python train.py --n_layer=10 --d_model=160 --router_score="softmax" --balance_loss=0.00402 --beta1=0.9
Below are experts of layer 6 (counted from 0) of a mixture-of-experts language model. Rows are named router (the router's row for the expert), up (a neuron's input weights, with its number) and show model dimensions 0-159. Each number is 128 + 32 x the weight over its row's rms, rounded and kept within 0 to 255. Numbers have three digits each.
Before each expert's rows: a language model's description of what the expert responds to. This comes from a sample of Wikipedia text that the model never trained on.

# expert 17
It responds to: First pieces of location words in geography text, such as s for south or situated, n for north, plus located, near, along.
router:087169092114154124100131140158167079069145093102109135145069128115069163151082095122067142074119124099090090146149161162081198130092101139105173150126115171124110081127082140172126110091100102205161084134147098220092138105184106151054103188111147133132131133097101095120134186143083082067100114162080116086129119091159163150175106137080095087144161086117165112159140142137107138133126144129190120107084096137146160121149160078131140135137095151112145137102087119173106130115149112
up0:103132117188192141129166147098127132121100128123138106100172112104156155175143132062097107093122070138159116135151196150078089140162165115129211131144150128161124189122155106187099127149119111133126170128133086124110159145127163153129182130110175107079099076077108095144122135131112113229148130155183132143166142194103154075172094122138209136113138174130137117168096110126089105109135150147119107132132130119113108166096129148056183158091143102106088160161131110125176152029124110
up1:119144105157074205105113125161095115106153108142097118145163121136163085043125179098101128177116157167091107119146099071129129107142117105137073106117070154133120106113111142148158112100095226135128142114170091196181138118125129087150115114136129188166077140113089157111125168113124127059138127189123133144151121106110115063188158129102117071213121149163074122098136142141152061145129091156105142079136138146101114051129178184143161116125074117110125170155102109126145137155124146
up2:150137151107168142152101172105124133137137068121124146174106123142077159121088192109095102086177137094140063115125096142133108153097072133134154122089132172127069158113125101098087164141132123134142091127183152074141079152180106139123087114107043100115144130147187163163126132110134169127130106096158149074167109101194114139134202125161080113155186147142184178175157117135148116136187166105115129186083161154154110147112165117107145113114093094173171166102148087132189114120129210
up3:092131165104131133056107083049146109079183055128179137121129142132167135096049100116165088104083093155116058146138095062088092108127124143157138180162122107103148143230120153122143092114105111108139155158131090160077103132142118106141139101079148169102100105187076056123145103133106069117107145083075108096091137085111118150076089096131118101122130150152149182100150075142090151143163127073142137144137167123111084117114121090139152096107143140129167118150130133109120115103115076
up4:115153146150140136201119113103134120129133114155140111080181129125098089133113179143119123093106125115082042128133091189139182142078136122095150093084126158131089119102093156131057128078112160117139100110097155196201104089101101081070146152080136146087160108098076115116127139133130195149100134217170121097183186122188130097092201082076117118113141105135114050134119111129126077068085136113143119105093122131149104113117121124091170147123120119125094132114063128154130107109116132
up5:154184130101164176104164198126050065101119119150144065106160077099124154091097086108083105113137122138096112105130121144140163143108149094150163167125138081165118144124142135172095154129145160063168143163171151112097105168128163106159160093071086149119148133116105168103145135112127153110159147133100181114073092176163129126101083155111089166204100056111135092201127111131090104117168140124085076110109102171127117058169159139135145133078127119146140165169140136118148185108108192
up6:144108140102138178158071139121176123118166102132046084125137146110153130140170195139185152161117142171109104188165116160061107139103159144087136134079156183150055175149137114113130121177117118114157157089138121093109118115169129196114094157171103096094123128161184193146132127155055118215152117135140145106208113162123123121175102095115145135085144141162096102164102146111155147150171171146150169121114126095112100136090148099155126152121139193128132151092153182171143068147121150
up7:125141086105130122189107076108107100129145122131170101101081179165159124114107155110087139082127116130128156122111132135135158163179134108119089074131049143081130132110133201129118102124096142119158142079156126111138049114105104126074103140141181139142152121163046203126119098079176087079128118124095103083149115063155140122121221139124109142115124111144156179155137125128089119076113154152104158136092179178147092081134155106106173113100090093138149174105081124156098071116050137
up8:161130078134128138097159123143141180122139137147112136130119109146094115128160131135052152092157138064169121128137220083133129122173133137145042095087097148144112117123092173137135195128116113102171071090133149087137164183156105121143094104110130109149135080101093133088018170120213124176097127163119091142120119151170154095165196111177129174089157126220146122102139109147117169151118117116146114124104139161166117133181136114075164145070119144127110117169107149127158098152137108
up9:135177153113174152116100100129070090117170083120121126138167067182154155114145124117153125163093175089125089122133116153113093080107167111106155115104159115127136119221149191143138125091088111137126152050137126105135114132144026102099115105152141115093152165135052172131192134129134121151108163164132137135114125163119146160072122083153101160098074128128135087098122129113126176122118114182112108034144092134109107127079110139132171105101145162151127103210076163104075146083079133
up10:090102130108128155152136128079132149169126084139110187189125132125152183134127085135120121146124134114071128118098098135154105133055181106134073114099129118087094131151088189142114096150149103131111130091173145137159128060113130169077098140102191101133102142136174134184082101106144065125187158158098065107095095138123129174060171117101170112044109113099160120145119144120123141119108132178154165112126134138106124124116120124135132127213164185120124086064160150078047067139160126
up11:129164116129089179140113097145112135105130169139130108105111109168151165081191148174127164104197123095143043124160088108152020141103089136145164115067151133184139114159131155081147179129066118129104182125152179117136067158136110126140099138101089135147203131168156059081103130162146193110130101087111132119149178161126155143091104103127098091161151152146171131147146129136078100094130115136100154129116116185134156081159145106085163105090151157143143188128076187114127144115114140
up12:197128124086152108129143131147088156150068109095132144147086124096130151154103193133100124095094114146139122114104102172153152154118105129186114050115165118107130167077153177084128205130158075110125109141116156100188130104122109176116153115111081115142147081100139150177129080172117164165062076094137100152092149132203177113103156119136136211089156144179149127171143163131154139136135184112179180126094148115175160213129118164126128139123117093115095129120097100113165089168168113
up13:081120138137172121107104090133073063116142149128158114125150061104121147150103126129163145192176137067113107130091115108108134139164160094121100165209094149158112157164095084125131155140124131194148196189174192131103121105088065124153153130101110126071137172093182150135161111121097119098165165115096092063119075144137212120084125123189099120122113120068096092136156102128075139098124117144132130099180052136088082098110104161131116117123103155102116156133135133151102164083135099
up14:112093113211154098143155121058126122159126109102120134153111113099098173131151151098091147091122131159135123146133131157058128139119142152173095086170154146071125127128099212080116149066141072165099185113134129149129096050161123134103089130112101116119100104137163142241067127096125111112139125108196119141160110157149174148095157098171166091044095183175135090152120168118151139131123097116116142145163106118167075168142138142124116151146128076112139077105149114128149159195135138
up15:090150149131137133108188100137164223125092140153154163057144186109142081147073152205123121066122151153117107100136132178156136121092133141100111097083118149090109135091152169159135069131155126151134106155117149138135143127123152097120128178149140075121145064121131143156115077148135141167090105119173057117175166075101151125164131132032152115128188160128073130141089092134174124139107119111185132096150070153153103104096114119128150127147165126110112186110115196144054086157115151
up16:157119068127118058100169144096102143170102145105164079139114121040101161118137150110146167054101125140094131121104154142127112141106134135108074173126176068104153112100108154071073117136121106096089133117126143159102101100142135148137125083147159125098145128142099139106097130096179171118155123053197157122162124166117170116091064171090113125111136198129136124119123150095122123110072110134119136157120133151184163212088067093122101087162142109165081100091087133154145206168084103
up17:133133072111113092107138147118136169137126093127142125097159161127105132116103125072111159082133153120086111106109103122225142121014103134106146194104118157092176104079109146135101072143152130101099078145116100145179110172135189124072108106094159098157156104142053097191113135106142106123190177143124114155148065113115112161128077115092153090108059171107195113154084153114114084155114147094165141131129135132073118096120139097072172138099130088126134156098165110153099089129096121
up18:126134100128064194125130158113126063125115125122145056151131121154182166146119093169162151176190164124201129137120111173146081113134100141139139087134126106076163127197181083125156120197121172154109126111197166137128192107159126188175088107137166120093148153155150141109189126098130107090081069157132084183118113128100151162175106124124074090144097123132155146095133150119179136153161105160102124140114139132145078120172114117122123101204151164123164144099100127129057139079108136
up19:102162147112148091128094112187120150095098144121151125088096122070148150153110082132127142148062118124163092130140119072165090109187173108195121066091119107151135132098102090098087143216106122131117113074106219121140080109109126170129148109158150156081126071139136081127128131143111171137142121062104156173140140132125146112139091115124140127177145136109179053184143116131119132135086167121174213169141149128143154215080104076133141155136150141117120104126090155133085105085161091
up20:116138147135112090153147102145109121155123121139184113134093142152127087055043128120136076094114081166131162117115092110120133103139127129162155176153110067127177136169160144122100108126106132127120101140172090188120144101077177134144166136116145195140112123139076189107138067087134030069124113154162161098067134106113144117161108100068115193177114154094155196172126136135109123109192159134113080154087114123091103135106168122143145144142113101092137127176130163076109188137062130
up21:173100155082081087189136129117144122141140100131121161124089155131165122155182153107169130120102154108079087143136098149122126107081137189126069114117176154086053096171146127096181130111119062145133154133122174161166138108115105165111079132143124136157143212099106111158143082152111114186114114120088072173099182151110134145138149112109185099108098086148155179107141121122146169137099176134139097148152151111117090121212143146141086109146141202146115124157121072060099146198075139
up22:119150116169138157145166133103162096114123192174117098131177040156086123149161132213130106127197144124159139130143102142130087083202116100161168122173160143132143167160102155164180136134108164122137136081153152136094127117190126130129131079130188111136154145126158132120100133125109073045072120195080110183147127169111182128079143140093133088097079108161067069164134163144144110154136102117081142143128095109105087075163164108100085170131161111129138133090087157138120150097145130
up23:102167154118191153089152082117140068081156078145163163178147136139156123139158082100088104146080115130157055108117145170088175101154102109153141061148156144131098135217053151102150131120145126092132096142102188148151123104134097136109171084088095131091122109096163103153139116138064138094114136150120066098146156121169181126104120101135144146163117136165093060085149075149129135147165151167169088103141200165089114094144163159080125150154133139147059151184150138129130127089126144
up24:134145119115109090146082139184149151107164113083121117167169225123078116115121144135159155115155118126121079165144122114096105138128106133127113138074157151160157145088130058138165122179147102106140133167146083110131097185074214161168164167117110155145131102090119098086142118166133131154187143189132176071140088113149091111212123135128073161135148165103172108131104171140136076168153182167129179142108111124143191111092166090191137163073116162106126165132131106125152076151148135
up25:137139152082100143114151114089107086131141176153112115105102135106140143122169130128140103155103141107112126130118087176117197143184106120080111139197139151081094160124078114131091124093096176157109151115141118176150145110090115071123122147107174155172088118125174166122165157164113170107132124117148125110113113111102073119075154147158116146160163120122006115105097114127134160089100055179067113126147094066178121117192114169101065044145129165094132118168143094115167109196115136
up26:133137110154148148105145100107158076119099139175118115149140091044119103176099138147078166117201102157140109173159088175126139128148088155181196128118212076202147125117164130100088164118121102076132104190108110086130121122141159166148159156168164103096102153079082125150120137149111132132164114163143171149149132155058164102147110138143151120100119143110121116136146142112128118148162150213190172134108134057062166176128155072119095179175133133114107093087097091125103121114126141
up27:111100127143165181070146099104136108122127146131101135205119070149176128134129087110162116163151143131163133122118080122173149107136135104164161070134112151144126122153082190075129115105150096146184106104167096107101205081155164153191156153112177135156057104112101143163115122108173048099102115176196144179138129123166136141194167146133108119069151122192095155144125161135188134159135146163143143070116144118114108132103151122136103134113099213148135142090130163174113137169170168

# expert 38
It responds to: Verb endings and particles in action phrases, such as take, make, enter into, leading, took, into, up, against.
router:123120118146164123126129144118134091146085096093136081137043104080120154115081115132057083056141141100091133169057148123074161117112087108125169153139075092092094118153100134151107152089098165177117165141136097182116139089141078173101093145142124117149083144097127107149120187168117061074087164180068093087123084061181156188169078159108137120111169097117133088117090159107105121118172154150153144124132100100138155148137147079118133116136099160145166122096128081143091183122123118
up0:129125134165128066153129159184111105169125117171143082083105079128154110163146160104132127179136053212118158143165075180183163087160102142100115107094130126103144110166133105114120161165158111210142144137131132077155110156163081048145162141075101147134081126091158104117158171059138097101093061155158199104128142141086159120189138075106122142127106080125145150151143055119114136167112125088093134154122116134134180145148128100134092178107127095129085147070111152131122119131105131
up1:131092133132093157100055081177117134144113121116163158126148156132073081123048141124170134124128182112129115118100066144191144141097173134152183154097157133114116127116156154113113100119154199168105097161110143158162170144134167118175142086100115172186084076114095130109136131140097174095133159213151100109090122134176200128090094081078070154121092115127114163131175072123190117134159102129110116132125127154095101124076201105162135143134076136126071148175148127080121140120145110
up2:093128127200116138118121158110184083217084140169119157128204120113100141164132082153110166158154101175098101125121128122102176145135102166147150163170126116177096103133135141137163099091107120151120101166163210157111128155132143114126144107148062120132066158105091134124093115116129155161203134097070103129139104157101098079147117100152123148139175177138092199128129122126133120020174163112141082173136076181120136124189144115150117119156145156100150113115133144163176143143121198
up3:154133137127160137074158147111069074147102064109087176106111087123075116167138163180165141183138129134139113097171111110147081109126105107153124186157124173187199103143056139092078115115152110084149096097147102137124083103110122119111146184154122146110094138030120127166138182152107108099138096196143078163132139161140114131127175119105118158085061094153126158105094144163171157142113100166142146092121161123162118108158116143150121150148103202118163131121136152139120178036150150
up4:182125158143124100143151134150137088082139092094153138179143075086150119055154067183047144189176139132146145117152096089148167130178168146149075149172128090117147161120094161106135099106120146138094076126158139132133101113148106137082139156167159149095081141147109157124154163117146108128086084173069138146164122131159101085138141109113160111154127097153133121125093185112096077086171155165105180144142143079101138075138145132087143106185177204090152119085124065163066141083143141
up5:157160100082174166080135206117178125104142130048141115161119183134100112094158095150141150145169106124074156130160103135147123183109109125116036128141152114140114135148171132174118166171111170102107096149135180164129169152112164092078143111218119115085059112172131171139117116111167101164145091162150126141158095078104102134140115185152146115143166139182103102192110103162134104162165175186121091129100128126091115096127139179182147089163125111153110168149119097144145115115149187
up6:090126112145173188191179115185108154178116133135134076155131126075112127108073099085135136080085111174147129156124110198147107182085132119167116156197170116098134160131167150143097171184073178116092121138150143141146089158156141144183145134082099143121182117187068126081137142147184213132073116065167099135109097095130127122176080146153132109129157190132145144121144151159139078106100100122155143163097115082137156139144141119120120172139139125160165180126125139109190142137161111
up7:130117146186182129128116111128181133110096079066094132148138159087128146078131216066120151171145159188115158103125123049159128163186191112206117099171113132148155140122129126141143137063149102117155124113133143173173097091121114122112170146179164149123137101147180125114120170097163122165132095109104132138154107164082116143124168202145151105132153066142073141101206205167101129150178112152113140132094115098133149129116145123110112126155064187143132129082130135146171108164156124
up8:105136142165105117100207086138148103147131116122089127097117126104139144151111067184110181115112070221125149120158145161083108076172078198149132171116121126157116109219094152114084108083097073178175098149154123102102091124145094123113120141158122143076068145159076102146160078133151117090136170108094164164095194105154141105135134069175101125127091130146102108112189107124147092070163162124138123137124140165094139152132149189158140124109127163154187151149124124118104128188117120
up9:155129126106131156136133194160165164154133093093132139137124110144148103194216104109171166176168034160131135138092064140130162153089088120101063090142140146166110148130168101134139121089106127111096143129121193193150128156109135098114128114191155128116099123217164168213119086128158114120062160151146124131134158107118127108178077126189152119094161128111117125129102108128117075108146165145088049118093110123142151140132125100150109169152142126128094110086126136089085081100162178
up10:105138100144138125105153085086103069119139187157126093123122125132091100164133092164068077101128176103134087156187172133106125157112110138148163202133166038086136107134119127108127108121131154187150095107166167146109130104106166135168129090123041121124108221152081132099126137096174119153178131113171117122099105142062123089086138092124126106170110147126119145144077113100144153121128147134124089104099123129095119143127099097052202137140182092141121100173109082227130150138144147
up11:117129176080128167133163152113099172171175132082126150196166111177132157162150169178188179192144103130138156147133108194150152142105088174106060196078106125147170100136127152096103139107144108115094131177074141126131172103075113145072170171088087111140090133158166133116068089148057198130102118124116134112141124083095120126180203139144104071134112173087116132129133082086094109118129169161126118148177100119149118164109090130175120113097146125128156155132150157102142106156116132
up12:114088122103124169124145123130103184151151098077129118104136092155098094098080133152148207075106127137176149122207127142108103143083134111092121135089108123176208113118047150138098122138133139099125101130072116113141143124113138156146116126194138151084084170172160112115130142188084141134196208165194111175110140119108127129195170177115148082100131153141131110132170112120106129108118134096099149152082119148136147151084156057099137120097088108135158155113159182045125141063119130
up13:065106094148129197145119140128086165101153132101135167133162090175175159104101105151180143156098132153110089158153165150165090134092192126133078107117072151179120143098169072097117120114119106129111092164036152149107160134065165182126106115086128130182163132112183124105108143133109170062135129113129111123145178116095131116176095133116098137098081109072145089136113110131077075147125083139124139092107078113124062153080089138140101156151091185129125178168113142139192134161164083
up14:120124146138170185121085116125110086105131116164122172092111110090116088099083123087168120112103109074128148123170185153114104117092133110183195181126188139122100095120139162141102096107161187116128143165133176133140102098131144170113134173047132162097150180119139129096136168109205098178147135173050152161094120142079108136126182172160140107137089167078162121159101123176138142145100104167143059124159138138084081057085179142090173112151130111164156117173145118144157148119160141
up15:131113169095147131123119172124103113118171111092129155106100090184101132176125108110151160148172128067123153118127090143157105093109122082046169091150115125191164097143148166122095097115120201093137128116144068092184147056143041148134174172116117084163055078136107129114180197112135148069136109161139094184160111148145103168170148083086143122123102108123162135127124096163186140138170074128129095093098071160142140172115120119119085117090119096118141190113138151125104146132116162
up16:134110149076110160123100139102146118135189102088146113072134151107114081083190133179121132099173214127202135122133123054117120140044160123091131179114079102134074127108086109082139158167172057157097091137103115131140164123174151126128117115135120114147134122134160153119104127133096118104159097105171099107099121132117160141153137165072149110141141183161126085105148148062107141150183163127116159158079178155096128167147100109091187088144124118191182118151118074083088077156148115
up17:128156150114118100150179102083126142162157134078151080107109148171075130128122137108124056134086139158145106144153135153178090123084156143139107146154137058119113164101127161100097171143123122132111093153161170138176095134124103109162100101147021113117092157162132127117119178132148144128134150086099131175121090103179132130101192056139126156222127202150122047108134155145079115127159125089152182136056146114143114134134122118090130078156148139142041146083129156114129145143164180
up18:108154116094166152132129221141148108151119102116112120124104170090121121162204052144153183129079122129107165136096102108101141155145106166127059081158092096187107144121174092202114159150112137111116161179095124203182087113173135074090084173167100133149135091159137158090138100125173154137079134062141163143166117109090087140182133098178145135168084099118133111136185166162129092132174156129124166114182149163155126149128088149137117112132115082137172125150110101116133097170140109
up19:135146106110187134145119109120179138099153135169151100195165142111099165101180154125143151160127162096117143117151158140144148156145102084144098170096113177062089103099125131158170128145125092072118182084130079169121160149151121142143127160201192148160112166104110133132144111096179103050092111183143118103141135154093109105137140151131124032109195123125135119117175176108160148121065119197125137091077149095121175148140070133066160178116109123103129073125156145158103104080086134
up20:130139146115126147100098132136132138128178164132165099149199082171146198109124113124161125136142115163131082133132170120213148164154157138091176065085119106143179115100141076128163138082126125121137126130160178165163175117101159091128093146108115172128130139123186141108169133092109156120149097170088181114163156073155132138172126124098131125141092158136146101091179173094079143100171170178138212118119095092093092111111071133114085081153060132056076148095118120157144150098156070
up21:138134164092125124168117128166129085100163109148128102115152113129162192181147171154084119121097119116141150166129120075115112123168174125122081122139129072050098132055089082125159082169142180105062148114129148171144094136149161162144107123172143133126163132139120143105111105124093079160094118175166221126147135103145189088154075115120154130182111166092145103076134180108092166084171093141143155106158132139164138104128103064150091147155134157121101071133106092085053164080092133
up22:097128169058118113135198193132147116144136137083113102154113117164124123099153167180139142110138078128102112149144094165114194116169125146113176184166132108121136115187080177129096153162153135169172132079175118138120145086156156119120088114087113104159040130133196152074083179138113159100149057169102099121147046117101148073129098129152119123115076115091118128167106044122157173107087137119143110162114100134084134112124169153110092068170133123082118168134111139107159132110122156
up23:145140114158116136047131171133130066074092134182081134177133132059140100139155134129137150075118096137107129152165126094165084125142096126104059104081161086110138132180140125098137073094168102146106128131133097104115122092161130098110157177163130096084147177095175076120118136193098071115124138113162197122106179131148141193122126123156126139174104047103164177134094192121137154098090108039147132098138167171135157184081132149107164141129168118126114147115104140145108118166088131
up24:112151177120142092163135102161150130162125123150130164104131104110117090061135153111139129115135087170172164132116113169138204097147103134173102160108140118211161038107139162109122144116143102157121173187102152071095161155126100122095156151134155134158128158144119072097145174129115113124120135128126134121057070123128084148182200069139085127140107161053123156099119128198136057130115101156115199140150080178134152104166120127168151098093147122103161040136136080125128145117101140
up25:118140138062145137149211105147111124142168148066118077155060138138093139120167087098107110132155127119189131132045153115177166151131156085165109166134119123061100133115159094140084111137148098058114171157151088148083122108153153112131116133136165140163100195045124101078125123061125132125078128116187104105089087149098110123127166134142123107099161133112113090093111172152142103114198130113107136095151182114134109128092166135159132155145112153156151169162122087154046110105156191
up26:168140147116051122144075118181170079074136105161170160150111107126128122131199134137168156149178123159140146127115144157175191107116133120147105135111098128057167132082135117094127162103088152106116160116110121114131079140133125110075122182150155106147035101117114117105170160155131111083102052172121127167151133079255120161055099104099154122108137095123148156101094117153169087130164049128123149125105132107102120117125144150165140135140113166098136166084123085138088112163121118
up27:111121137123114166122142091128145109141126122111129133083167118164143118085131136143098154112120110098193098126121133112155158154125170133147158127141128107151078148099108101120125177145142145147095099152147180186087156071083188091167106074028123164125137074166102146157121102152104119145176117123082085075067094141145161072118076090052109164147095106128180100136078105136094074152102144061105135176124170121148114045148210141121141152125129116112081158089120102083131174085148139

# expert 36
It responds to: Adjective and word pieces in physical descriptions of species or buildings, such as red, fl(anks), grey, pinkish, bold, buttresses.
router:092123089143154144087113171162177106107100088094079141187068135115107143129105104126109130124114147117084139133105164154133138097103091083126161132193110148146122080162109104129148105078116123168156077126136143177129161130180084176090107148138144116139076149119088095156129146147140089081055128189100116112133109069133168183194096164073094125127164074138149124156098155111161117123167126122180129094106101169097151082168163091130135092160083132192150100067067065150082110121182114
up0:143125117151125165100150099133121112097109131145120131047109060158120074126128153150151075111218113165149115145156161094132145140188116121107150090115132097154177050088172125094071110096150173175189100111126141112140077136158158085122130175174113155144157073132106185094104171170117084080131178155130167145101153087136141140175165100105096140085142140101164219118084131157146129110127112137122118167124155134073105088143143128134143100155088117175120080117107123048136150097136177
up1:123122177202193124110086188086192134144155090128142107196164127089145142127111133130148134120150105129144117134121086122123138086197106103137142131165133168145135110172132140165116128138122083136072102137122115161117113147148072087158150126107141114140113101213194129084156180071125102124158105145125113091154164151141070113061104168107109079103163109188170134150190155077115139095123141078156142103077036120183129147108171091110136105138122136187168135111155170146190108130134140
up2:114113062178080055160131122128140099164137119119126099027105165133114140115083129188109144131111099117091161127137128086116124159151136118166126183141191112130136129128160114158148134157159126162095155103108074163141075084123125172083136173179155139132127046093113117068136128195093143097164142146113154133145115127160127187066077160156128083151140132136071082156128037120105151088086122142127127178139165102105141139069131140111164140131090129107108136151133115130128130149033175
up3:149105100091080132143112136060149105174118096145117146105084138166076122099152077215085116146131147123093122133152166137150113114120120118096114120120170098198106176158144095146111144153164090145108141133103102122130147128158163149133139193166108104162127067056129163148139138215061159154177150119171147146154174104147092124143039132118131109126196128139124111113142105105228113123122091155147138196112172058142088133105067146146168170175128138149143139132139160151128112136153155
up4:108115069085122151141130119117138075131171087130138138150175140087122147117112133138089174171098203134150158124066130165101069137146093101157082126155144134118111098194093088102133137094123125114138113097168110104149170135160081170093170127138130113128111132137086090107119098100121148117158117139147157105154136127131182160170086136160070097152123092079110112161069157090095145039092069060143104142163182097108140107174134135148193201173086123144094170137124170161149171052119104
up5:064100085140157163116094132109156098147090096140102127132155120098139135120145147103131179142119157095125155127085181093131098132174111114181125095153154121116115125158127088102164130160081107174087133097148116147130133112174129108162111137080085122088081157112157110072142132082155125127202183065153164059152150155101181087073155114191126213138158091099093114152103185120074102085125049139101120182124140085078109111125126201100150141131093097120165098131153105111174129084103096
up6:146104234108159060142095141156155083114175137116077131083185199075158113120146133115111099094127203143167099114117092099080106145154126124154109076169171140087094074139089101097135112146077151144155132140086114091111081151162055119165134132194118125091104134113141092099109130124132149181130087130123132130166155140150149165082122106093076126062106151092071150125097113116142121158079055083168118130177162136112156158171177112135164109156123151167114125133115120094164132130099120
up7:100124104085119073085127097111159079163166076113086163138091085110144116112161191109115177122220101123104147127106144161097121138158146118129139158144168143126121155162104206091182150168110137178132083146118145137098130075104088140140142150159132119190104098156232161119114122119129090072180090161149116124145175171098147096116129119130171132117114094045128100103139192122165124103099124106142143181123163120104123104148169211149092072076167109096152129109137111124103143145129092
up8:046125149145189153156143115021104115114171131128163126146094147124148144129130095109109096133141105159083126115101122149085123136136132151124119199122098147070127154163046064139093123163181157069125146094123166209155157139131079194169131152143119152082140051120163154124086112100144110153110130141126103142127149132127131137150115162122179134144154121075073072143136137168110178145125163090172103043147165140072151099109136148133083113103142157155133141123113079163191138109124146
up9:172148137135126133168109089101123145098159077111150156124133090144116128143150062153130125110157119116203112154115105171150120112093123119090110135087109101102126164171153140100194126113128105128211161212149132116134112117144139112126150189104033169162131111207065114114129157097145200115126087174142147166139148049108160112152135097140122101150128138138085168088147124131120057101199122165088076101103083150165141104114123137160137079149138085176120118080111136047113134102133131
up10:121129104096046092176131098176129120071101115140144111147159159117129134142123133163123109148160145139067116152161145132138132083084114139183113090097113158157158106124125143126135144169123093148129127087130076083131148149153141112143086077170118071109102177123087146154135139183093130132191102196103179151140072197118155100139084150084128066142088093101148134052144104105134094110127117175114173145135189128149077174094177059103160200146104149150124078159108146129077082083141139
up11:103139071133154178121170057146104090182077070076156130153108074156107112079127107141119155181207150140108099132110183107150101142169182180150165157103105115168132126175118181123127142100166097091112140112186136109123125125081130202142118115120170141141132063115093118195154140139139084078159155117113098139105108123066124099123077090127101146085102102149132126123136142163200173149155118095177175120166138154152098093138180143075113151140149132112127152182123130112058142129168110
up12:157125122190176072119094155120110130119154069093110187116179158166127113177153082103143103115170210126213105130171124128127160189174150108137127078118170117139146052094104152104108107120113143131150090190087193106121074129153174134182125116116142145109098106063139117069130139119091156164022168139109097157117148106201116099112145118121114116159084165164142156191161112138128122154120138087176151140125131139124108181119152150155117114141154103122149164146136141102083124130162153
up13:162133127123113145091079154099145067122163114140100154173167130132134149121142096163118175119127189092118142108169109095134153112154115120176138125106135185160124085165131144117155124142131125193175122110142184110067119113148080068141117082169100131096103090205172096072165143200071117122176107154124158103085098135077102180146139125128087119144097095165156148112142152064101166138129135180143150164064126098144110086106112209134155078169205180130133099120121127149081106094162134
up14:172116169112130186200134089092147143115132080149071145119113183174150162129065151122169169150047132112146166123065138156146124095095143122153025118143100125117044162159152095135151138145136186099095154116150148174138147143153123130126138097045153142103160137106072137088178109127125139141097113104115125085152108051161081179103154116153119124119142120111141075168091081136142172148171082119094102133126141137173139091136109130155151153151122173164163154119119157126179104146126185
up15:092153152192139139187124101164113123152074142117177084119100093123098103143133189130086114139105176098103073129079145127185120130163069135138122089095131104128118175130110072187150126133143177108131133110134134116139163100106195109169111059080108102146078143098108155142130156147158136099169117175127125109149109171102176081161069157083121163180172210095139127083120155157047126108159128115051088133120167127102137142179149131098140131153180145100126148158123101078163175129107106
up16:106136115170108074125118090139096175167089143177177137133110077139123112068127126135153137149165115121154154130067073150125136147132129079116194134136094117144167148110125188137127084130132187056148113118102153180133093077149133054132140085101150152200163099097193209086132159178126137174132165164119089186126079151152086119098125121113134137152106154179148151091185129137106133103110160131129148119116095153117140163026100120201129129137114122131135169132125134137098111167172180
up17:129126175104134164137149139082099091089119110147068167171207121155108178082139121138132096135087164187189122123105142078156138206184099154122172126112190138139126097111098169117111117051148076118109167162154104145113116109146162178088116169135143160059139081110107085162137152099084147126036134123140151134166111086137126092132125126124155124095073107168114127177136097136099120145123125147168152097169110134151155129108138206106142081172088127086141072147150192084132144105124124
up18:153160129120134162114141140160160115169141157150146179217159112089165147159092078104112161137055129142153146158126122166161118146117139140173105076110138102148116157140094117102105126152133110086088121169088149200135127107132079115137128102103089144138077155121148133102106158132166109206069121160140092140116108095149106135094140106115197099171101160153140130082199198150156162139109050145099168097148081116130104141120128114130097173096151097191124073071090147153180083063086118
up19:147123078175179126151109082200112115125135097049154141135129133095160128139099128135171129114116109165135126158135114102089116080085189099104148132116121116135145132147149176131099143105139153105122023031148116086175107112099092160147136103134113117190159150187137110110146131112168140075117100181130105167155114196131146099132176151112160113187142129104114157151178120131176170128177105142123158062164114185145119168117167045120076157101128115093129163144142154176116086109111157
up20:126135165128111106165142094155132068080168136129085155111147171140115156161133154113141136138150108071139113116173183154118177172100144128063154150108098176079123140119183154138135097103149106116086125145120107077143095134132180128043127154145139104130182121182106052125110106162085142111175128134105171136096095195101176144115134063125158156129140119082087136092074070094113131172122149153129058100098155124058122137080127177118171145064095108076103112165136160153116149116071094
up21:108133115161087095141150127168121145085179100174116138108129145115149125066114078160142114106090101145154143143105101083128122147126121129125124117130135125116142108082147092116126144094120139109226150098145086149162101132132164102104121200070096181157123123134099176078130128118119107105043176097104149133135164084145142118106086160195102121131115096222082170092082153121146111061168075138101090079128124062133185083097072106120140165170081133091129161093103126125198156124088126
up22:084143125113180126202086045074181051118152096086087101160139068129145159086119133175070131148130091114127124120075155104136120150136150158129140122118146086134127202136145071164168149087121145086113101107155106078055148126111129124135123092123125121185148080135072098202192126061123169071152152156122122094141102096107153148124100175153092173139139155077152091087106081114118108161157161110116108099097166117130144085128150093094148164128129117107132176139160119154127159090138131
up23:117157145180134157173105174082168112122113162060138155203130127033154103154135126102119168181104127159079153153135131170126140117123067162127109118120148113116137114094152137123116161104112172122117123076125113163144139143159054166137110155091190123119094144155121163123147151147149115105122128137128102139129183125132145089115129167147112142171148046096119117177101117112152089130074119145140117141043204145103124160138129065145099213067138102088118120078089097162207111101098094
up24:088121126169135078158103049130104142117175064100104112155149103173194134181099163162148144128172164030089135146124116135136142153070189136088118155098124109108154139120132139135168149169101128103133141101178190118120105135122140181138075105078161125137165103121124164096217108133122093109125185084129138158053121175090141145135093122164104166171113091084145132124138108117051163125155107116151162124091118147073129100090162130116141130102169150100159147115153124099109080159198117
up25:133115091079154126170137132131155103134133137144086108115137166124134120099193188174145155083166143106108089100102119114127122171211133168090123129162194137112122155100133108112212189120129111101158117166135137113131126137107216080109127106145114119112131165142128059136137160148105154119132118105139113071123167179101160109091136095160108155163135149117142106051054109110065081156149090140077088190146111105162127073120165209107096146147179109069125134107154135119133177144110072
up26:100125130192179090151160088130040167138178117077129114078171098158156094115115133121168111124066103109140143115106088165111138144106147141102145091111145128093123127122140170163146127092124083143138188073098149159152146113141147141110114127104108113119155103136126129097123097099055091132170178013110163139130121183124147097159152098129127203126138114098063105146125107121077142125198080142097120071184120150114116110059095177105127116044144175118143151150133185126111109110128139
up27:120107159150088131222140099150139157108140167088147078174130085135121133048089162116128138114104143139083163116103157164128110111128150124139149066131095128095127142083149089139108164132123133063050162092094039095155060165152123107132142151095129165106153102133110113172074105122120109123097163158131123067167132113082160129119158132130138174117115087143089122097065112130047098123139205153129164109155115132140170104152090120140113171098094184103097085178160072094139132105099151